Experts of a small language model.
Size: 8 layers, width 128.
Experts: 64 experts in each of 7 layers, 1 pick a token, a sigmoid router.
Training: 545M tokens, 8310 steps.
Below are experts of layer 3 (counted from 0) of a mixture-of-experts language model. Rows are named router (the router's row for the expert), gate (a neuron's input weights, with its number), up (a neuron's input weights, with its number), down (a neuron's output weights, with its number) and show model dimensions 0-127. Each number is 128 + 24 x the weight over its row's rms, rounded and kept within 0 to 255.
After each expert's rows: a language model's description of what the expert responds to. This comes from a sample of Wikipedia text that the model never trained on.

# expert 42
router [140 140 163 136 114 185 132 134 119 119 104 129 119 154 153 148 118 141 113 126 186 120 161 120 123 154 112  78 127 161 121 135 128 164 156 117 127 144 128 103 184 116 101 131  99 170 135 128 186 143 160 160 117  76 135 135 159 121  91  87 124 131  81 129 159 127 131 132 131 118 167 133 142 141 156 109 173 125 120 132 139  73 142 109  94 130 124 100 154 120 101 140 145 136 111 153 117 125 135 123  82 111 146 147 130  81 100  95 170 134  93  95 115 120 100 150 111 129 133 163 131 136 151 155 114 122 111 149]
gate3 [118 109 154 108 139 121 124 128  93 143 105 141 125 117  86 138 123 131 114  94 173  89 134 117 141  91 159 141 137  98 119 127 182 131 101 111 106 124 155 150 113 143  97 140  79 116 186 149 104 123 112 142 106  88 116 120 121 110 106 130 111 133 154 106 137 136 131 117 112 107 116 173 160 138  88 105 100 125 146 142 118 109 124 104 146 137 178  82 126  71 169 125 101 164 133 112 142 167 103 151 101 150 111 140 110 104 135  97 128 160 162 119 156 112 130 125  73  87 111 133 157 143 122 106  96 120 101 104]
up3 [136 155 111 102 127 130 117  63 128 103 116  90 134  93  83 120 146 174 143  99 138  98  93 123 125 114 131 141 117 195 117 165 130 169 119 105 121 153 108 139 103 146 132 127 140 128 107 128 175 156 109 117 118 124  97 125 113 157 108  99 132 168 153 115 116 146 133 147 142 112 156 130 170 121 107 162 133 157 146 113 154 136 159 108 134 143 122 118 147  91 106  93 142 102 181 167 151 120 125 149 126 137 179 140 163 142 100  51 139 106 159 136 113 127 138 137 109 158 122 119 129 136 133  96 107 149 116 141]
down3 [141 122 111 158 157 116 123 156 108 110 144 100 137 142 123 127 162 107 160  96 117 132 141 111 140  93 123 164 124 106 117  98 140 116 139 105 110 136 157 138  82 129 131  78 133 157  94 168 147 139 102 147 125 118 117 160 172 105 148 124 148 150 118 164  76 114  99 156  91 122 157 159 106 117 141 154 124 152 167 159 107  68 162  96 124 153 113 128 100 134 142  84 124  95 113 143 116 119 113 108 108 102 193 163 135 137 155  78 108 141 132 126 104 131 129 113 179 136 134 147 104 108 134 123 121 135 139  92]
What it handles: G and k fragments

# expert 28
router [136 137 135 158 136 138  99 157 155 128 126 103 151 188 160 129 145 114  90 129 101 136 134 111 129  94 110 112 148 125 118 113 143 122 145  97 156 113 124 130 141 136 101 130  85 129  78 124 120 125 113 129 140 111 170 117 165 107 124 122 122 154 130 103 118 133 138 132 175 155 117 148 122 129 113 142 127 178 184  85 155  72 136 126 131 148 103 150 161  82 118 100 129 174  76 134 137 114 102 164 131 172 148 167 113  85 119 159 162  91 147 151  97 136 117 105 109 121 167 153 124 157 120 140 101 120 113 137]
gate1 [140 156 111 143 168 120 121 102 140 101 138 148 157 172 186 146 136 125 168 124 105 152 145  97 107 147  94 138 130 108  89 145  89 129 147 148 140 106 104 137 132 162 134  96  93  90 111 141  70  74 168  91  94 150 151 129 166 134  98  90 128 129 134 159 102 111 134 116 132 163 139 112 141 132 121 133 114 157 159 117 139 133 158 112  77 164  71 100 129 126 151 120 128 151 140  97 127 106 129 125 123 130 118 147 126 150 147 158 123  96 143  83 116 152 141 121 133  76 145 113 118 162 127 109 119 118 127 134]
up1 [163 153 159 117 135 179 131 128  90  74 109 148 104 152 159 150 128 162 106 153 127 137 115  89 111 159 111 134 141 114 178 140 128  88 121 141 132 125 149 136 142 138 147 168 118  91 122 157 190 138 127 124 103 137 123 129 142 142 139 135  80 150 119 158 105 152 116 113 130 111 149 145 104 147 125 150 120 130 126  97 104 140 125 109  68 100 169 104  86 102 113 111  98 118 142 127 140 145 134 107 146 106 128 153 123 130 139 111  94 167 155 116 162 183 114 152  93 102  78 125 143 120  97 102 159 142 128 129]
down1 [108 175 119 123 158 132 131 111 163  95  81  97 128 137  83 164 122 115 143 138 150 128 148 168 133  79 135 161 131 106 144 129 130 130 106 147 136 118 129 139  99 143 131 150 117 115 176 139 104 159 163 130 147 134 164  90 115 107  91 110 114 157 139 115 166 103 131 161 128 137 143 120 155  88 142 111 120 144 159 126 129 141  98 110 127 182 118 132 102 105 171 176 108 101 124 164 115 120 161  82 120 137 139 144 128  99 168 178  95 129 107 150 111 103 154 121 119 162 134  91  76 141 151 138 136 144 136 129]
What it handles: "re"/"le" word pieces

# expert 49
router [115 134 138 137 147 158 104 176 153 129 111 127 151 152 118 171 193 146 118 134 144 147 135 129 119 172 102 110 138 139 122 135 172  92 132 107 103 162 143 135 130 137 121 138  95 134 140 135 146 150 162 136 162  83  91 127 118 132 114 141 129 128  71  98 117 121 132 133 135 108 150 164 141 134 151 156 161 140 193  99 123  83 138 106 123 117 117 107 167 104 117 141  81 122 114 112 139 143 144 131 124 176 154 156 134 117 118 142 107 152  82 150  81 111  92 106 121 118 144 152  69 160 121 132 103 132 122 112]
gate0 [129 159 128 113 124 178 173 163 127  96 108 151 146 151 149 163 130 135 104 126 124 166 124 150  94 167  93 109 128 114 139 113 151 109  96 166  59  77 156 113 112 130 115 122 130  99 126 127 111 124 139  96 149 116 106 142 142 122 125 127 121 111 106 121 119 152 109 141 154 133 106 142 116 151 111 145 133 166 109 159 104 148 126 124 134 142 105 149 141 129 167 150 144 151  73 109 193 120 109 131 122 163 164 143 152 144 104  70 115 133 136 119  98 109 110 140 126 143 109 140  88 147 117  88 112 141 186 149]
up0 [119  90 113 118  76 140 149 134 131 110  58 141 120 143 119 138 111  90  69 131 141 143 133 138 102 116  87 123 101 153 107 111 158 144 142 131 145 106 127 119 143 135  87 156 151 145 147  82 130 131 107 151 137 128 105 127 183 110 165  82 172  78 127 145 181 143 110 150 100 132  95 147 151 169 148 137 137 100 153 145 138 114 128 113  84 165 147 140 126 142 134 129 125 137 104 116 145  93  97 118 120 128 158 128 120 122 154 131 113 133 164 125 121 146 141 163 111  97 150 138  88 106 106 134 163 135 129  87]
down0 [114 160  98  81 120 109 128  80 124 111 125 168 125 174  69 140 157  82 118 177 123 135 114 153 171 152 136 144 125 109 150 108 123 111 154 166 155 125 103 115 117 143 133 131 108 127 180 140 122 150 156 113 120 109 111 116 142 145 106 149 154 145  90  97 122  97 147 106  97 177 116 128  92  72 106 157 157 115  93 134 119 137 133 108 145 132 119 149 170 133 156 109 112 106 116 103 149 141 123 161 142 139  94 111  98 136 119 123 115 131 185  76 102 126 103 143 121 128 118 118 103 114 131 134 166 121 133 123]
What it handles: Letter b pieces

# expert 17
router [130 166 150 147  99 124  87 115  79  95 121 143 132 167 164 152 183 149 107 136 182 169 155 101 128 115 118 128 145  88 119 161 134 105 103 142 102 117 155 103 140 160 132  92 119 132 110 154 139 131 108 118 128 109 119 147 141 152 137 149 158 148  94 133  90 127  89 151 122 115 165 108 129 118 127 126 153 117 121 119 125  93 144 122 122 150 106  97 136 127 119 126 127 172  89 160 124 105 138 106  99 159 147 137 145 103 105 158  77 106 103 143  64 112 101 163 137 151 141 139 121 148  99 141  95 120 104 161]
gate1 [121 131 153 147 126 107 127 119 124 107 108 164 136 167 172 131 154  75 130  84 148 145 140 153 115 114  95 118 129 122 123 127 132  89 115  67  97 116 135 152  56 146 135 126 149 116 128 122 110 137 127 104 133 124 105 122 121 138 121 117 121  93 100 148 142 119 116 168 128 155 109  89 144 128 119 129 133 152 103 131 108 106 171 145 130 157 136 103 134 180 102 118 149 101 144 174 137 127 181 134 134 188 160 166 154 112 101 157 111 103 136 125 123  85  80 119 100 129 110 122 171 114  99 121 145 109  97 123]
up1 [157 125  92 124 117 111 115  97  96 143 168 121 122 139  74 108 139 139 134  56 151 127 140 113 135 105 122 119  89 145 149 145 150 105 125  64 109 146 113  82 128 135 136 113 112 162 153 135 129 111 146 122  72  86 155 137  99 101 149 148 126 139 105 110 165 147 137 160 112 148 128 123 149 145 127  92  98 110 156 111 110 132  86 152  99 108  95 105 116 170 111 129  99 142 111 145 138 144 132 134 131 124 122 138 147 124 166 129 104 161  95 146 153 119 138 141 161  92 161 140 106 181 101 135 113 148 166 147]
down1 [127  96  86 187 119 113 118 165 132 111 139  97  75 141 113 119 142 165 104 108 125  59 164 132 141 130 130 106 140 102 148 137 104 141 127 163 136 118 109 119 137 134 149  95 121  98  96  95 134 128 153 122 133  97 133 115 117 142 151 118 119 129 132 113 169 141 163  90 141 145 172 134 106 142 127 112 151  88 144 125 136 164 123 110  96  92 127 139 164 150 147 118 154 142 126 135 174 102 126  93 139 129 115 152  92 142 117 123 147  96 139  58 120 127 124 152 110 132 152 123 154  58 148 130 141 149 126  93]
What it handles: Accented Latin letters

# expert 30
router [148 117 121 129 122 118  72 116 109 116 115 118 129 137 139 130  99  77 103 107 189 134 180 123 165 129 107 150 169 160 115 119 151 150  93 108 122 139 133 120 131 100 131 110 134 191 108 142 125 123 119 106 118  85 132 154 130 156 129 150 122 141 128  89 169 147 143 113 183 152 153 146 110 117 130 129 149 118 140 116 106  91 118 115 162 151 108 129 169  75 156 110 109 174 120 150 159 134 127 134 165 137 124 155 121  85 112  64 144 112 118 167  94 144 129 152 120 119 153 143 125 134 114 158 116 135 109 120]
gate0 [138  76 148 120  88 112 129 165 128 156 112 138  99  89 150 125 110 156 115 123 158 129 129  95 206 101 179 129 109 136 153 133 116 109 128 153 153 135 136 135 124 117 116 121 116  85  99 136 134 113 135 114 114 169 135 123 153 133 117 139 110 170 181 129 131 119 141  63 207 125 103 138 106 116 102 158 131 131 142 112  95 125 121 114 137 145  99 157 124 152 151 112 123 133 159 100  97 125 136 142 127 149 132 146 110  92 119 117 110  88 123 140 110 128 122 163  98 108 173 115 119 152 159 145  98 146 118 158]
up0 [138 151 116 134 168 128 118 141 129 149 122 119 147  83 184 129 141 155 124 110 145  91 126 135 126 142  89 160 100 133 132 167 119 136 138  82 164 128 123 146  88 120 109 143  98  82 144 159 167 135 106 154 185 103 121  98 112 126 127 119 131 118 110 114 122 105  90 141 138 158 130 133  98 130 133  81 155 166 104 153 154 165 165  85 111 116 113 131 137  99 181  82 143 130 161 118 145 102 122 113 170 162 120 119 105 129 131 148 109 128 130 115 114 178 111 113 114 133 115 146 136 160  91 140 180 132 129 118]
down0 [141  86 200 126 104 101  89 123 158 105 154 124 119 166 107 123 155  92 117 119 123 139 138 125 114  89 136 114 138 138 123 127 136  83 143 122 160 107 161 130 155 141 134 138 161  96 156 118 120 168 171 126 138 142 129 135 138 113 135  80 160  91 160 154 168 126 124  81 138 134 121  78  79 147 104 141 120  88  95  90 111 103 124 137 165 113 146 137 134 126 148 125 136 104 120 158  99 128 121 168 175 128 172 129 108 135 132 127 151 125 103 158 160  96 149 122 104 110 114  97 124 132 136 158 120 130  90 131]
What it handles: Mid-word stem pieces

# expert 40
router [122 122 160 147 135 128 107 195 116 137 138 122 126 175 137 131 118 120  96 106 176 126 117 114 150 113 117 150 130 136 124 128 178 126  85 129 174 102 154 107 152 172 109 155  93 137 123 127 195 129  88 109 138 123 106 118 149 128 123 109 155 175 116 109 113  95 162  97  99 124 129 137  82 110 151 133 134 107 148 112 138  84 153 113 111 201 120 143 141  92 138 131  88 146 107 165  90  94  94 129 118 127 109 160 118 123 122 129 132 131  99 118 140 146  88 139 109 140 137  93 121 136 140 149 116 118 108 121]
gate1 [102 138 130 124 134 149  79 112 104 159 121 182 135 128 115 131 139  49 125  92 174 143 141 100 153 114 124 171  82 121 149 136 133 100  95 111 107 127 150 141 189 106 142 138  79 122 158 111 133 102 141 121 103 100 168 155 122 139  85 118 122 151 123 127 145 126 139 135  82 123 130 116 139 161 143  89  96 128 123 106 120  94 159 129 126 157 161 143 128 115 119 175  91 130 143  92  83 117 104 133 127 122 135 151  99  89 119 155 105 125  92 168 130 108 119 105 141 123 117 118 143 153 111 114 134 111 129 114]
up1 [126  92 126 137 114 105 126 125 172  95 105 146 141 137 108 131 102 108 114 112  98  82 134 124  71  97 131 100 153 178  82 135 178  75 149 193 122 112 125 139 148 100 126 137 117 101 136 140 143 126 120 104  92 143 121 161 121 119 118 107  81 102 154 139  99 128 104  97  96 139 154 112 101 148 113 156 153 130 110 116 140 134 143 141 143 162 139 125 148 102  87 163 155 125 130 113 125 133 140 107 115 102 130 147 135  65  74 162 143 135 118 120 139 148 136 143 119  85 119 110 136 145 153 134 158 138 131 164]
down1 [ 90 119 103  63 129 130 120 153  85 126 144 128 131 101 167 129 116 118 149 110 147 142 164 119 128 121 127 143 153 102 122 110 156 121  87 102 128 112 137 134  66 152 133 135 126  73 128 122 146 118 125  97  97 141 123 133 155 130 148 132 123 123 122 145 109 148 156 151 103 113 121 117 129 112 124  98 107 132 124 173 137 164 183 171 142 190 103 115 146 158 148 124 143 124 175 110 165 135 142 104 121 107  85 105 111 102 144 173 149 144 131 137 102 104 138 144 131  80  90 134  99  95  86 153 146 155 126 136]
What it handles: "-in/-ine/-ian" endings

# expert 23
router [136 151 141 167  91 150 102 156 140 100 129 135 149 113 109 144 149 111  73 140 112 132 105 118  95 103 140 122 159 124 111 126 129 118 146  83 144 128 147 124 176 100 117 119 119 161  80 150 155 142  91 158 145 133 160 149 170 135 158  61 133 118 149 140 180  81 126 145 182 141  91 139 109 118  99 131 122 149 137 109 114 124 131 128 140 147 112  82 148 106 133 134 118 118 128 109 137 140 124 118 113 142 156 130 129  70 110 132  89 116 118 103 151 151 145 129  89 155 161 130 148 135 141 145  88 139  94  82]
gate1 [111 142 124 132 118 125 129 162 129 119 135 162 140 109  93 163 113 123 117 159 122 143 113 122 152 163 118 135 158 149 126 171 128  99  92 128 143 148 193 166 154  93  77 116 155 109 143 158 138 104  91 131 151 133 116 134 147  87 117 139  88 126 111 132 196 125 103  95 167 127  72 138  95 123 136 142 113 154 154 130 133 151 101  97 147 103 135 110  88 117 149 143 131 111 107 147 115 143 179 125 132 114 147 117 136 102 127 127 124 131 121  90 135 135 165 107 131 125 113  85 110 137  69 100 135 102 115  90]
up1 [164 114 119 133 102 113 144 139 156 136 131 112  88 183 122  96 130 152 156 101 109 133 206 126 161 136 132 131 165 116  98 152 154 158 157 122 113 100 113 136 150 156 144 121 137 179 122 144 136 139 118 126 138 118 118 108 104 107 169 100 161 122  87 133 145 137  86 125 147 127 149 163 101 157 155 137 177 144 171 116 100 126 144 145 132 105 139 146 120 136  57 128 116 115 106 133 172  95 103 109 149 116 133 152 123 118 101 123 133 146 179 177 124 126 157 120 130 109 118 146 106 130 148 147 140 109 165 129]
down1 [128 124 136  51  89 119 140 135 110 121 102 127 139 115 133 114 106 135 109 117 157 146  91 123 104 135  95 114 106 175 138 114  92 125  98 148 112 124 146 139  81 137 132 110 131 144 148 101 134 112 145 140 145 130 132 125 116 121 120 122 149 151 114 145  98 171 167 132 174  61 134 157 156  95 165  80 126 144 107 145 135 118 116 120 102 122  62 138 165 155 110 100  93 135  78 123  97 135 116 104 147 114 162  99 133  93 140 120  98 107  98 151 143 137 127 132 102 121 149 112 125 103 103 129  96 116 110  82]
What it handles: No, more, nationality words

# expert 51
router [108 146 132 140  99 159 127 153 165 120 134 138 139 122 125 158 133 149 155  72 191 130 106  75 140 103 105 133 110 114  76 108 156 122 112 114 135 129 144 147 163 108 117 153 137 132 115 161 151  99 145 158 130 144 148 134 143 146  98 130 119 139 108 122 146  99 145 117 140 101  83 125 115 158 153  94 154 148 162 143 124  93  88  87 111 153 121 139 132 129 176 194 124 143  95 133 118 122 139 159 111 159 134 144 171 115 100 111 145 132 101 153 140 118  95 127 132  74  79 128 105 135  99 132 114 130  98 129]
gate16 [154  97 113 135 138 136 157  71 102 144 135  94 106 142 128 133 115  82 117 131 142 124 105  97 109 119 115 168 139 132 145 125  93 117 141  77 106 118 133 127 160 182 128 142 155 100 128 105 158 169 172 127 152 154  92 134 166 131 130 112 142  92  99 134 126  65 131 116 163  87 101 126 120  92 114 138 148 124 140 153 109 115 137 148 137 139 122 144 132 156 125 119 125 149 151 104  99 123 164 153 135 115 165 160 147  87 167 160 137 140 108 115 148 133 131 114 107  78 171 148 145 183 145 112 142 113 149 127]
up16 [109 123 128 110 108  93 108  93 123 160 110 127 137 124 121 107 169 120 188 105 124 123 107  91 112 175 196 165 156 115 128 123 115  95 174 123 120 136 129 140 163 154 142 151 119 149 156 128 136 128 139 146 131 118 147 102 143 106 163 128 149 114  99 126 169  82 135  95 138 137 146 121 136  90 121 135 127 155  84 116 131  68 115 117  91 172 101 123 136 134 115 161 115 120 146 117  82 111 153 120 109 124  95 164 131 181 137 142  82 160 116 147 155 141 139 108 111  95 148 146 151 126 142 104 134 134 142 152]
down16 [146 114 118 115 149 120 121 153  92 165 133 127 143  66  99 110 145 108 161 131 129  85 133 101 127 144 146 138 131  92 153 143 108 114 128 118  90  92  92  73 145 152 132 108 115 120 136 131 154 111 143 178 147 139 146 109  90 136  93 105 100 179 137 137 141 138 137 156 102 152 158 116 157 142 131 136 130 139 126 101 105 165 121 101 106 157 113 138 145 170  96 118 144 140 181 129 140 105  54 107 129 132 113 129 144 134 128 128 131 115 117 130 135 133 129  80 120  87 146 126 118 113  87 115 190 148 155 107]
What it handles: Commas in names and places

# expert 39
router [156 142 152 128  78 102 104 149 121  96 106 157 100 114 115 135 161 139 116 129 113 150 115 107 147 122  71  76 181 112 114 113  99 143 109 139 132 132 132 136 145 142  94 175 139 158  88 134 126  94  98 127 179 120 129 129 121 149 144 148 135 165 132 104 136 135 169 120 149 145 112 123  81 116 136 131 120 129 133 113 148  85 133  66 116 119 111 136 136  85 161 153 148  87 127 157 161 129 160 151 151 134 128 141 135 110 117 133 130 178 104 141 138 106 143 124 102  80 170 119  96 165 101 137 104 147 125 138]
gate1 [161 150 159  84 124 118 147 112  97 129 109 139 124 125 152 122 110 133 105 150 165 120 130 106 145 149 120 107 108 103 110 100 121  89 127 125 160  72 134 132 153 131 121 188 127  87 152 137 113 129  59  87 129 136 119 194 138  99 113  99 133 128 134 130  85 126  94 113 146 109 143 102 113 128 114  96 155  99 188 150 150 111 110 131 128 101 132 123 126  91 109 129 125 119 156 153 170 151 123 131 133 137 156 118 150 119  94 142 105 136 155 168 117 147 122 133 152 150 164 158 101 115  87  93 137  95 137 120]
up1 [117 135 116 146 111  99  89 113 178 117 127 128 135 153 157 128 155 128 157 149 156 118 143 167 142 161  98  92 135 145 149 157 149 119 180 110 135 137 164 145 102 116 135  78 127 149  82 126 100 175 166 129 123 128 140 106 133 150 133 133 152  66 101 163 111 116 102 144 113 141 111 147 102 109 130  99 190 109 127 105 132 117 136 111 149 115 120 113 106 126 104 126 116 134 107 152 180 108 141 117 134 132 146 142 113 106 147 157 102 125 143  81 138 161 145  84 122 121 131  99 131 124  94 196 158 138 114 142]
down1 [165 110 106 134 102 157 150 105 138 145 161 110 143 134 123 142 119 142 176  83 120 114 141 145 115 145 161 105 130 133 103 177  87  95 116 114 163 157 124 151 106 154 126 110 145 118  91 124 116 101 131 182 151 151 115  88  95 161 157 170 137 145 158 132 156 102 138  86 179 142 132 105 114 163 118 123 118  89 157 107 119  77 109 135 126 100 113 151 135 156 156 146 141 122 113 112  98  97 122 125 122 105 111 177 108 114 146 110 108 121 121 153 118 137 144 138 102 106 108 134 136 140 163 109  65 131 105 117]
What it handles: Word-initial Al and El

# expert 7
router [135 123 155 118 146 161 123 141 120 167  96 120 108 176 143 138 109 127 117 131 173 129 150 110 106 153 128 142 178  97 104  53 116 161 142 135 133 138 160 135 136 121 121 148 127 134 128 154 133 151 174 141 149 123 122 122 158 136  77 106 149 120  71 124 126  85 154 145 162 140 112 123  63 117 127 114  85 173 118 112 137 143 107 128 132 149 122 136 145  70 141 125 143  94 129 126 144 134 164 105 134 125 126 138 130 132 104 140 107 128 133  76 128 152 150  96  75 138  97 107 120 144 144 159 127 136  90  97]
gate0 [124  90 186 106  85 125 119 106 118 101 132 130 165 128 120  93  98 172  84 147 125 114 118 126 110 136 151 147  99 145 110 122 127 105 103 110  96 159 147 137  99 152 144 140 105  84  97 136 150 129 136 114 141  82 172 136 154 106 113 138 118 121 120 125 145 120 158 134 104 111  99 135 117 114 139 107 173 126  99 109 129 115 175 136  93 111 113 115 167  97 137 147 172 148  72 112  81 113 150 141 132 123 127 135 121 132 133 132  82 102 128 119 108 156 118 173 145 153 126  97 104 115 104 136 124 167 175 170]
up0 [141 100 125 149 142 141 131 112 138 129 106 113 161 114 144  95 111 110 103 125 145 114 136  89  94 121 142 123 168 147  87 109 117 110 144 115 127 152 155  97 142 143 151 135  97 108 115 131  81 130 172 104  85 142 179 155 119 140 152 159 137 121 143 142 136  87 133 147 103 149 153 166 120 131 122 176 182 126 141 122 161 121 102 166 136  74  99 133 141 166 107 164 143 147 108 135 132 115 148 112 194 131 128 106 133 129 117 111  96 141 120  70 143 108  93 136  80 120 152 160 109 114 106 140 123 160 112 124]
down0 [144 116  95 122  81 132 164 131 147 118 124 153 137 113 126 132 141 101 116 115 102 131 141 124 117 142 126 113 112 121 143 132  91 173 132 129 136 113 147 149 137 162 152 127 143 163 120 119  95 159 139 145  99 121 121 144 166 171  98 142 139 127 129  98 129 151 138 124 174 134 169 121 153 136 114 100 121 119  80  92 128 133 146 165 134 116  98 134 116 130 123 124  93 170 166 117 155 119 128 149  81 128 148  60  80 166 125 134 106  91 137 157  82 125  97  94 124 159 177 160  94 126 170 165 112 127  97 106]
What it handles: Content word stems

# expert 32
router [148 119 138 146 103 164 116 121 136 156 116 133 132 151 155 141 131 122 110 105 160 143 105 116 128 138 128 116 141 131 138 115 128 100 132 121 146 134 113 170 152  78 117 151 132 136 140 150 145  96 176 146 126 131 134 142 104 126 161  67 131 141  93  93 138 135 132 103 130 145  93 140 124 148 157 127 115 151 156  97 127 108 115 148 104 175 120  74 148  98 137 120 106 163  62 132  90 125 115 123 148 137 158 123 122  63 119 141 149 173  99  90 112 153 100 140 127 137 115 104  75 204 134 142 125 116 101 126]
gate1 [104 132 163 123 148 152 147 167  94 142 124 144 145 114 138 122 145 176 111 147 124  99  96 129 127 120 140 145 110 104 147  90 149 158 140 107 140 158 128 169 163 105 131 157 162 129 110 177  97 140 128  95 112 177  95 138  82 121 159 141 119 136 111 142 167 133 126 145 112  96 140  81 105 172 120  92 131 170 173 114 105 174 115 144 116 148 106 100 124 106 103  96  97 149 152  91 122 116 121 134 103 153 128 120 154 110 161 159 116 164 101 127 120 118 120 151  77 127 141 146 165 140 113 145 130 138 157 141]
up1 [142  87 121 158 139 145  91 135 144 104  94 133 141 167 141 118 155 120 103 137 118 109 118 145  94 123  82 109 150  94 143 126 120 152 166  79 158 147 135 109  89 138  60 113 145 113 154 118 154 176 115 189 129 110 139 131 138 142 108 144 146 137 147 144 181 135  85 157 107 135  81 136 156  93 121 135  84 164 143 141 116  97  78 130 148 135  90 145 118 120 158 128 109 124 127 147 152 111 138 123 140 143 143 104 129 134 143 147 118 149 120 145 102 110 120 141 119 132 101 126  98 126  96  63 114 135 140 118]
down1 [118 189 140 182 150  95 118 148 118 107 145 132 145 113 166 147 100 137 133 123 142 115 150  94 179 119 116  84 120 114 134 138 142 123 147 155 148  95 111 122 158  89 128 112  77 137 123 130 117 152 111  90 133 160 157 110 148 157  93  84 129 123 138 131 160 127  89 150 150 108 158 112 141 124 122 111 121 112  78 136 115  87 162 134 122 137  99 131 121 100 126 120  99 126 111 146 116 133 118 130  96  87 117 129 183  83 150 126  95 138 185 133 134 126 128  98 118 142 137 111  98  89 128 144 103 155  96 166]
What it handles: Verb and plural suffixes

# expert 43
router [162 144 136 172 122 182 134 176 165 138  95 101 117 162 132 134 170  89  96 121 131 117 131 110 131 130 118 131  96 149 124 129 173 111 129 123 105 171 134 119 129 131  79 129 105 140 119 136 176 114 152 106 170  61 154 129 153 116 165  97 121 166 104 122 122 132 123 127 116 104 149 144 140 132 126 122 148 118 122 126 144 105 147 105 111 122 124  95 172 113 123 128  92 130  92 137 127 134 133 102 101 173 115 162  97  96 111 121 139 142  78 142 129 100  93 131 143  88 106 157 135 137 143 134 106 132  68 116]
gate3 [110 175 146 151 111 127 127 159 130 120 145 123 152 142 124  99 134 107 140 154 101 111  83 111 153 182 109  90 111 133 167 123 145 107 152 154 133 137 106 134 122 100  70 136 149 106 135 171  96 163 123 114 130 143 136 150 114 105 147 105 124 131 126 108  57 146  76 146 138 116 138 107 151 149 143 151 111 159 114 116 112 155 147 113 146 139 109 115 122  56 176 127 170 162 121 139 176 103 142 132 142 137 135 148 143 102 149 124 156 155 116 145 145 143 110 114 152 101 118 132 101 182  98 135 127 128 125 142]
up3 [138 153 119 108 130 110 139 145 118 121 164 167 166 112 107 134 128 171 120 147  95 150 124 181 113 124 177 112 144 136 112 144 110 135 144 142  93 151 149  80 149 153 136 133 133  69 107 137  97 119 119  97 159 115 104 158 127 156 157 109 152 173  90 110 112 103 132  86 118 124 121  98 129 107  80 130 104 130 139 143  65 163 116 120 130  97 102 138 101 146 121 139 129 144 112 123  78 129 146 166 116 103 109 134 126 119 128 156  76  96 124 115 129 145  89 141 144 134 114 121 119 104 122 131 151 110 191 131]
down3 [164 117 133 118 132 118 101 115 125  96 106 101 131 132 135 152 170  85 130 124 140 146 111  97 119 108 147 126 134 142 130 172 128 134 110 109  88 106  80 120 144 109 104 175  89 161 141 153 120 178 122 109 135 130 109 114 103 118 108 142 149  96 128  92  98 146 102 146 130  95 118 103 136 126 152 111 109 132 130  62 154 128 130 141 115 143 128 106  88 125 116 140 136 155 104 123 145 159  94 136 116 139 147 101 148 158 121 140 166 121 164 113  85 158  91 192 145  74  84 138 120  99 110 118 101 135 154  98]
What it handles: Letter c pieces

# expert 11
router [154 124 147 149 163 117 122 140 110 136  89 113 105 121 141 137 162 141 132 144 163 137 117 111 133 109 133 132 185 108  87 129 126  84  94 129 135 124 139 114 156  94 126 102  95 149 124 121 170 110 118 141 130 107 131 130 170 135 122 154 108 146 140  98 126 117 161 160 123 126 155 142  71 132 130 108 145  96 179 110 145 103  72 150 143 161  97 130 205  76 100 111 111 130 132 208 142 156 127 120 107 157 127 141 122  87 103 134 131 141 143 103 112 102 130 138 107 119 155 115 123 118 125 148 124 112 141 139]
gate1 [101 137 134 173 120 124 153 108 109 150 157 135 110 112 169 114 110 127 122 149 111 148 122 142 138  84 128 147 175 135 109  91 138 135 163 137 143 177 108 114 149 102 108 129 105 107 108 120 136 131 125  84 152 151 147 115 164 145  93 169 125 138 165 147 120  96 145 123 116 127 116 130 104  95 114  74 108  98 134 129  85 135  98 122  64 136 151 137 169  97 121 114 115 139 137 130 159 138 122 135 100 128  94 138 196 158  90 128 108 137 168 140  55 124 147 111 122 124 112 125 123 129 134 164 136 110 141 110]
up1 [119 133 125 159 120 161 138 145 130 113 115 126 111 155 182 122 113 116 162 119 134 158  96 165 130 136 128  71 161 161 124 151 153 104 136 121 130 118 162 155 102  96  84 137 151 182  89 129 132 111  70 114 125 134 149 108 130 168 116 178 124 146 142 135 128 101 140 112 102 135 172 107 131 103 111  94 110 133 136 146 154 141 150 119 123 107 148 122  77 117 133 122 152 110 105  99 138 128 107 114 134 118 121 177 112 169 143 121 123 119 162 147 129 186 144 156 150  99  70 145 129 151 136 104  96 100 132 142]
down1 [103 133  97 120 114 149 109 100 131 153 120 122 121 162 148 113 101 163 139 121 132 171 141 130 138 127 106 129 149 100  86  90 131 117 108 137 133  81 153 151 148 132 156 109  76 138 119 145 152 152 118  96 131 170 128  83  90 112  76 106 147 163 154 178 136 141 120 112 160 137 127 167 108 110 108 162 168 124 136 129 146  74 126 143 169 127 150 113 115 141 175 131 118 118 150 144 170 161 135  88 133 141 111 129 116 161 133 141 128 135 158 136  97 120  82 144 125 126 130 119 107 112 158 184 153 105 132 102]
What it handles: Mid-word fragments, ordinals